Weights of a small mixture-of-experts language model, trained from scratch on English Wikipedia.
Size: 8 layers, width 384, vocabulary 8192, 126M parameters.
Below are experts of layer 2 (counted from 0) of a mixture-of-experts language model. Rows are named router (the router's row for the expert), gate (a neuron's input weights, with its number), up (a neuron's input weights, with its number), down (a neuron's output weights, with its number) and show model dimensions 0-127. Each number is 200 + 20 x the weight over its row's rms, rounded and kept within 0 to 999.
Before each expert's rows: a language model's description of what the expert responds to; "comes before" lists some tokens at least twice as common just after its tokens as in all text. This comes from a sample of Wikipedia text that the model never trained on. Tokens count by the router's weight.

# expert 13
Description: Names, odd byte pieces. The word name in names or tables, column headers like Height or record, and stray byte pieces inside Arabic transliterations and words.
comes before: ", ", ". ", "|", ": ", "also", "0 "
router,229,206,186,198,194,206,218,171,206,201,204,206,195,222,228,197,204,221,196,216,212,212,223,210,188,180,207,164,199,192,209,174,220,207,170,184,210,244,178,191,219,161,219,166,223,187,199,211,217,239,183,187,214,205,183,195,195,207,192,203,218,194,194,209,176,212,227,184,180,189,178,227,210,199,188,175,200,173,205,211,195,172,209,238,224,218,202,172,220,209,240,226,195,163,213,213,187,174,194,202,227,190,188,215,196,168,211,181,224,202,223,202,190,194,216,163,201,189,168,187,173,200,216,202,183,194,211,206
gate0,164,187,182,191,233,219,240,149,194,211,175,209,196,243,197,179,170,216,191,227,180,227,219,233,193,183,226,186,192,218,212,201,196,212,226,197,183,195,188,156,153,177,195,212,191,224,221,225,234,180,195,231,205,200,206,231,188,200,190,232,230,170,213,189,217,208,198,211,201,224,149,205,128,210,180,217,205,191,216,201,198,148,209,202,231,177,182,198,205,209,199,203,194,190,242,171,211,174,205,204,184,214,197,222,189,207,226,208,199,178,242,228,232,190,192,197,225,210,212,183,209,187,232,203,215,234,187,204
up0,219,226,202,200,176,184,169,201,193,184,207,172,181,211,193,184,204,195,214,190,256,198,224,214,176,203,226,179,220,224,168,237,191,187,220,224,199,218,217,205,251,216,225,189,210,173,206,187,184,183,234,193,198,196,188,206,209,189,181,199,190,220,229,203,176,215,211,198,210,219,227,204,219,179,174,198,230,191,215,199,213,209,190,217,215,206,201,233,188,199,189,217,206,175,192,217,199,212,148,224,206,201,214,210,180,185,206,220,191,223,188,189,192,207,211,211,190,200,184,214,200,204,195,208,211,208,217,209
down0,179,198,211,209,211,207,215,168,224,149,167,217,184,212,222,167,216,209,190,199,184,215,215,195,193,209,212,202,186,163,191,211,193,217,237,218,173,217,190,195,197,191,175,185,222,213,178,211,207,207,223,179,230,219,213,187,212,172,182,192,179,198,213,166,198,197,188,187,234,203,179,204,243,195,165,184,196,198,205,200,205,220,183,199,199,204,170,206,228,205,256,174,157,205,176,210,218,160,189,226,214,224,182,192,177,186,192,244,178,189,188,194,152,207,156,195,183,198,222,199,200,184,247,184,212,192,223,201
gate1,191,190,170,195,205,212,194,201,188,241,226,223,209,183,196,176,202,218,178,211,190,186,234,200,194,193,191,208,175,199,175,193,198,201,165,166,184,200,211,218,183,214,212,212,230,200,223,197,203,219,180,223,194,201,184,207,211,209,221,181,218,204,190,176,210,190,207,195,216,183,224,207,192,187,194,172,186,222,181,216,190,188,180,226,182,208,195,179,219,203,203,198,164,196,162,191,159,194,200,198,179,173,176,213,211,206,179,214,163,196,177,174,185,185,205,187,189,210,163,198,233,209,187,195,209,203,183,184
up1,195,229,154,220,189,158,200,196,210,180,218,190,182,191,263,184,209,220,182,152,236,155,237,187,202,176,177,179,200,207,166,209,184,192,167,217,191,207,209,156,194,205,212,189,200,164,214,224,212,234,190,243,195,215,161,255,195,193,181,201,194,189,192,235,212,190,196,196,205,236,183,208,203,185,172,172,203,187,188,209,199,205,206,197,196,201,208,174,216,213,150,207,188,232,227,210,207,169,192,199,232,231,185,170,167,193,215,165,224,207,180,178,204,192,202,217,189,213,205,183,177,193,153,210,197,175,177,174
down1,185,198,207,197,214,208,207,203,235,197,203,197,184,177,164,190,222,225,203,238,193,182,211,164,192,176,182,222,214,207,158,215,209,184,182,184,183,201,173,225,202,200,223,227,187,194,192,197,236,215,195,210,216,220,178,201,220,212,204,182,172,225,194,215,211,207,181,186,197,196,208,185,216,209,238,214,196,220,217,190,187,196,191,236,202,182,197,203,210,201,202,230,207,246,168,195,211,208,229,204,242,178,213,201,229,205,216,195,179,166,215,200,214,184,192,214,186,217,238,209,194,203,225,210,169,196,186,226
gate2,226,190,208,199,154,210,215,205,202,215,201,222,187,198,189,219,180,180,198,170,225,197,184,223,203,239,213,174,179,215,174,215,202,198,204,214,200,174,176,200,168,223,207,218,210,188,242,220,242,230,193,207,212,206,224,184,196,190,177,184,176,201,195,138,209,209,201,213,198,210,166,240,185,209,213,212,165,208,218,211,203,215,190,220,182,194,238,204,220,194,177,230,218,180,215,197,210,196,180,204,202,197,199,222,213,203,166,202,206,191,201,206,165,222,205,186,200,209,221,183,204,200,161,214,217,183,204,198
up2,201,210,178,194,206,194,257,211,205,223,191,166,168,209,200,211,194,180,190,206,142,216,200,193,209,185,199,200,200,217,258,190,223,206,223,180,153,188,179,156,196,178,213,165,244,185,205,220,190,218,212,200,208,187,224,213,188,193,214,218,213,211,184,226,191,166,202,211,200,210,202,176,190,187,213,217,205,194,225,247,200,197,198,179,210,203,218,228,194,194,209,182,207,217,229,180,176,232,219,211,197,251,179,181,199,192,173,177,214,204,153,201,234,209,196,228,195,200,199,202,194,187,186,197,244,194,200,176
down2,224,217,180,184,203,222,185,220,198,194,201,150,216,218,192,228,190,188,215,187,167,188,244,218,202,193,178,189,215,176,238,202,192,238,205,214,203,169,193,213,197,206,175,205,180,224,221,207,208,210,221,195,231,214,176,199,158,191,234,190,158,227,190,201,214,204,208,234,204,243,217,203,145,204,213,212,227,222,199,216,198,188,179,193,238,202,196,194,209,206,198,216,140,195,195,237,209,211,170,198,164,183,199,173,179,208,198,179,195,242,202,212,182,190,199,200,187,214,199,212,191,189,223,224,228,234,254,212
gate3,269,232,220,194,199,224,189,218,203,208,177,230,191,208,222,179,213,232,204,159,221,238,229,192,211,184,170,174,194,178,205,215,207,187,222,173,207,174,217,229,197,198,185,199,171,189,181,186,230,209,217,168,197,207,196,211,210,165,200,248,203,176,187,224,206,183,201,201,186,180,170,235,216,170,196,165,204,212,197,197,200,168,219,168,208,200,166,228,189,204,226,191,193,172,188,208,196,245,197,197,222,180,204,229,206,210,216,205,198,185,185,188,194,219,187,193,204,213,170,177,169,201,204,172,230,192,190,215
up3,210,196,197,188,219,176,201,212,220,197,199,207,189,210,211,181,225,189,173,215,209,211,192,210,248,211,209,258,200,176,204,209,211,168,190,163,196,218,213,194,222,227,204,153,204,197,192,195,200,200,200,197,196,205,183,192,207,188,208,199,172,178,220,214,239,212,187,165,199,166,185,174,206,219,187,230,189,205,209,175,195,185,187,182,190,209,229,175,216,180,230,190,178,208,226,220,147,170,154,199,212,223,187,195,220,214,200,234,204,200,164,217,219,182,216,215,207,206,210,234,192,202,175,182,183,169,189,198
down3,204,201,219,164,178,205,241,243,238,196,188,234,190,170,212,215,192,204,196,231,225,208,195,190,226,219,219,208,213,224,211,209,189,232,191,223,236,198,212,236,195,188,174,181,218,206,238,227,201,159,224,216,193,192,194,246,229,171,181,210,210,224,184,216,188,168,187,214,210,173,198,212,193,177,226,210,196,219,187,231,235,196,184,178,201,194,199,213,184,184,175,192,193,239,198,214,184,216,198,199,212,195,248,190,203,186,212,200,185,222,174,210,184,214,190,201,212,201,232,180,181,206,157,218,188,189,222,200
gate4,209,187,239,211,201,182,196,213,211,216,215,173,201,208,232,189,198,169,204,222,180,174,212,183,211,171,233,193,154,213,204,172,198,182,191,159,181,213,225,166,196,218,210,183,198,199,220,224,212,226,207,175,199,215,196,215,188,199,178,216,192,172,203,200,171,206,191,209,203,218,204,169,227,170,200,170,187,189,195,207,197,219,173,193,169,218,204,277,215,203,209,192,186,209,176,213,199,241,239,205,186,203,191,194,209,199,170,238,239,220,160,174,178,187,165,227,180,200,178,192,205,191,179,187,206,143,188,223
up4,180,199,219,206,181,195,172,209,213,215,187,203,219,168,202,223,222,203,216,217,184,182,199,217,213,200,170,196,227,203,201,206,191,155,199,231,167,159,193,200,243,190,208,220,208,199,218,217,244,186,187,212,202,192,201,196,183,210,202,195,224,203,178,194,210,213,193,239,205,218,142,195,203,218,201,204,182,200,208,173,195,181,207,226,252,189,210,219,221,209,206,195,199,215,192,186,195,220,222,202,198,222,236,212,216,201,194,142,165,196,199,212,212,221,206,199,210,206,194,188,202,190,216,202,197,202,216,170
down4,186,198,203,210,205,169,179,161,194,180,211,173,219,185,209,227,195,184,220,208,171,184,203,186,231,196,216,209,182,188,212,184,207,195,152,203,196,187,193,213,226,186,209,200,225,194,205,157,169,198,224,184,218,186,214,169,191,205,198,181,206,204,230,222,209,216,217,201,202,193,209,203,199,214,197,187,196,176,201,218,196,137,175,194,184,171,194,212,198,206,195,205,170,218,221,183,170,214,240,217,174,205,224,208,204,204,167,205,243,180,208,244,210,231,186,197,177,231,222,212,198,208,212,187,181,218,220,188
gate5,229,207,209,210,187,193,222,176,198,185,199,206,172,201,181,181,187,207,191,163,174,217,204,196,202,210,206,204,205,203,205,255,204,173,188,204,195,187,199,193,185,231,194,231,200,189,211,195,175,198,198,201,209,193,212,229,187,183,229,195,206,197,218,179,193,229,198,231,177,186,181,193,187,199,165,206,193,216,236,228,210,203,214,216,227,211,223,226,192,213,160,187,193,213,251,181,136,215,167,191,235,154,216,188,192,195,223,197,224,184,237,208,234,240,197,210,200,202,189,168,211,200,239,219,166,200,211,210
up5,248,245,205,216,190,182,203,196,202,218,181,256,204,170,182,159,197,156,223,204,195,156,175,224,255,191,160,193,184,207,196,207,195,225,192,179,194,214,194,206,201,227,202,199,198,174,191,220,191,197,169,187,206,214,202,195,210,194,181,258,210,202,171,209,208,176,185,188,207,224,210,159,186,174,225,197,223,225,188,220,196,213,198,183,190,206,205,219,206,190,231,208,184,184,197,203,208,178,200,208,216,240,215,198,215,198,219,153,198,178,202,231,176,171,186,172,201,206,194,206,201,187,211,210,223,200,205,201
down5,227,181,216,191,185,196,208,202,208,188,190,194,210,216,200,187,178,171,183,208,210,194,210,153,176,203,163,177,214,188,156,188,210,219,206,191,196,199,208,187,169,212,227,187,208,239,151,191,198,204,161,208,203,188,160,170,163,198,198,178,206,208,216,198,212,185,231,222,203,199,204,229,211,148,193,200,219,182,186,218,195,205,183,193,186,198,191,207,191,185,171,208,214,197,191,181,191,198,211,206,188,198,190,182,183,213,154,199,223,230,219,209,195,165,175,241,169,181,186,226,226,193,212,173,210,177,203,223
gate6,259,174,191,217,190,194,198,184,190,187,200,180,209,188,222,234,234,203,196,210,198,197,170,203,190,197,208,224,195,207,212,188,220,210,178,196,204,198,192,205,167,191,206,214,194,235,171,213,223,196,174,173,192,210,156,181,183,194,205,168,196,180,187,190,195,200,195,187,189,190,190,221,198,246,196,190,205,183,208,210,193,226,216,149,213,159,213,204,181,206,187,197,222,210,159,198,191,219,193,201,202,171,218,205,222,193,227,229,202,198,193,212,192,204,188,192,172,210,207,187,194,188,213,221,190,166,199,208
up6,193,225,208,215,213,210,222,170,193,186,202,199,189,187,185,248,194,233,204,183,189,233,162,232,212,167,152,192,205,196,212,188,185,246,186,184,199,199,196,190,203,190,179,212,180,185,184,183,198,202,195,193,191,207,224,168,202,214,168,226,203,192,200,210,217,216,203,222,209,183,199,205,215,191,214,194,215,198,199,200,202,191,203,201,171,178,228,167,171,201,231,212,197,193,215,213,229,196,206,212,164,239,171,176,207,190,214,230,228,183,195,222,177,214,171,205,227,190,202,207,202,192,217,198,212,203,214,203
down6,221,204,230,200,212,161,192,206,194,212,170,210,239,204,229,187,202,223,214,197,225,167,215,228,202,183,195,168,205,196,170,174,212,209,195,174,191,232,174,211,179,169,196,152,181,164,174,175,219,219,215,219,195,199,169,198,229,193,219,182,180,185,212,182,175,216,201,224,180,213,197,227,193,229,216,184,226,215,224,166,188,191,153,191,185,177,211,149,190,210,226,216,203,207,200,197,211,202,184,218,162,161,190,222,155,186,208,162,191,171,221,193,205,222,212,178,186,202,216,230,185,221,184,174,189,230,203,163
gate7,245,219,192,203,183,223,232,212,169,220,189,212,196,229,235,210,166,188,198,223,237,213,178,184,207,193,199,204,181,178,224,190,220,208,164,204,199,212,197,198,185,196,191,228,230,194,207,233,231,222,186,220,195,195,198,202,204,210,186,196,218,206,209,173,212,194,208,238,194,202,208,193,203,189,226,197,190,204,201,220,189,194,197,201,171,210,209,180,188,198,199,212,187,227,212,210,214,173,207,197,201,216,181,216,186,205,219,156,198,208,251,208,185,176,220,211,168,215,220,207,248,191,189,220,185,203,207,219
up7,165,194,208,200,181,207,188,197,204,205,244,251,228,207,203,166,168,199,189,170,209,231,175,201,200,190,224,221,190,192,237,207,197,206,225,155,198,174,210,221,208,198,219,200,187,213,178,168,184,197,184,176,197,156,239,192,198,218,170,204,198,231,215,203,191,208,216,234,171,184,204,186,206,198,231,177,209,190,231,240,205,170,196,199,170,221,200,180,184,202,215,199,193,204,206,175,201,204,230,193,193,219,190,218,177,194,200,215,177,204,176,215,204,207,181,162,218,202,180,189,183,211,203,191,204,192,214,220
down7,194,204,207,182,175,204,212,173,182,193,176,179,211,182,248,217,218,208,229,192,183,200,189,197,215,217,204,195,201,188,188,226,213,188,198,188,216,177,216,180,207,202,214,194,181,208,218,197,162,194,194,192,207,219,220,193,186,180,229,223,221,172,214,215,215,186,155,169,196,174,194,181,226,207,210,210,223,178,188,220,179,175,195,175,176,215,190,150,177,205,151,207,175,215,195,241,164,241,176,211,179,198,179,189,209,208,180,184,176,185,191,244,194,180,197,191,181,163,203,208,196,187,172,178,173,191,202,200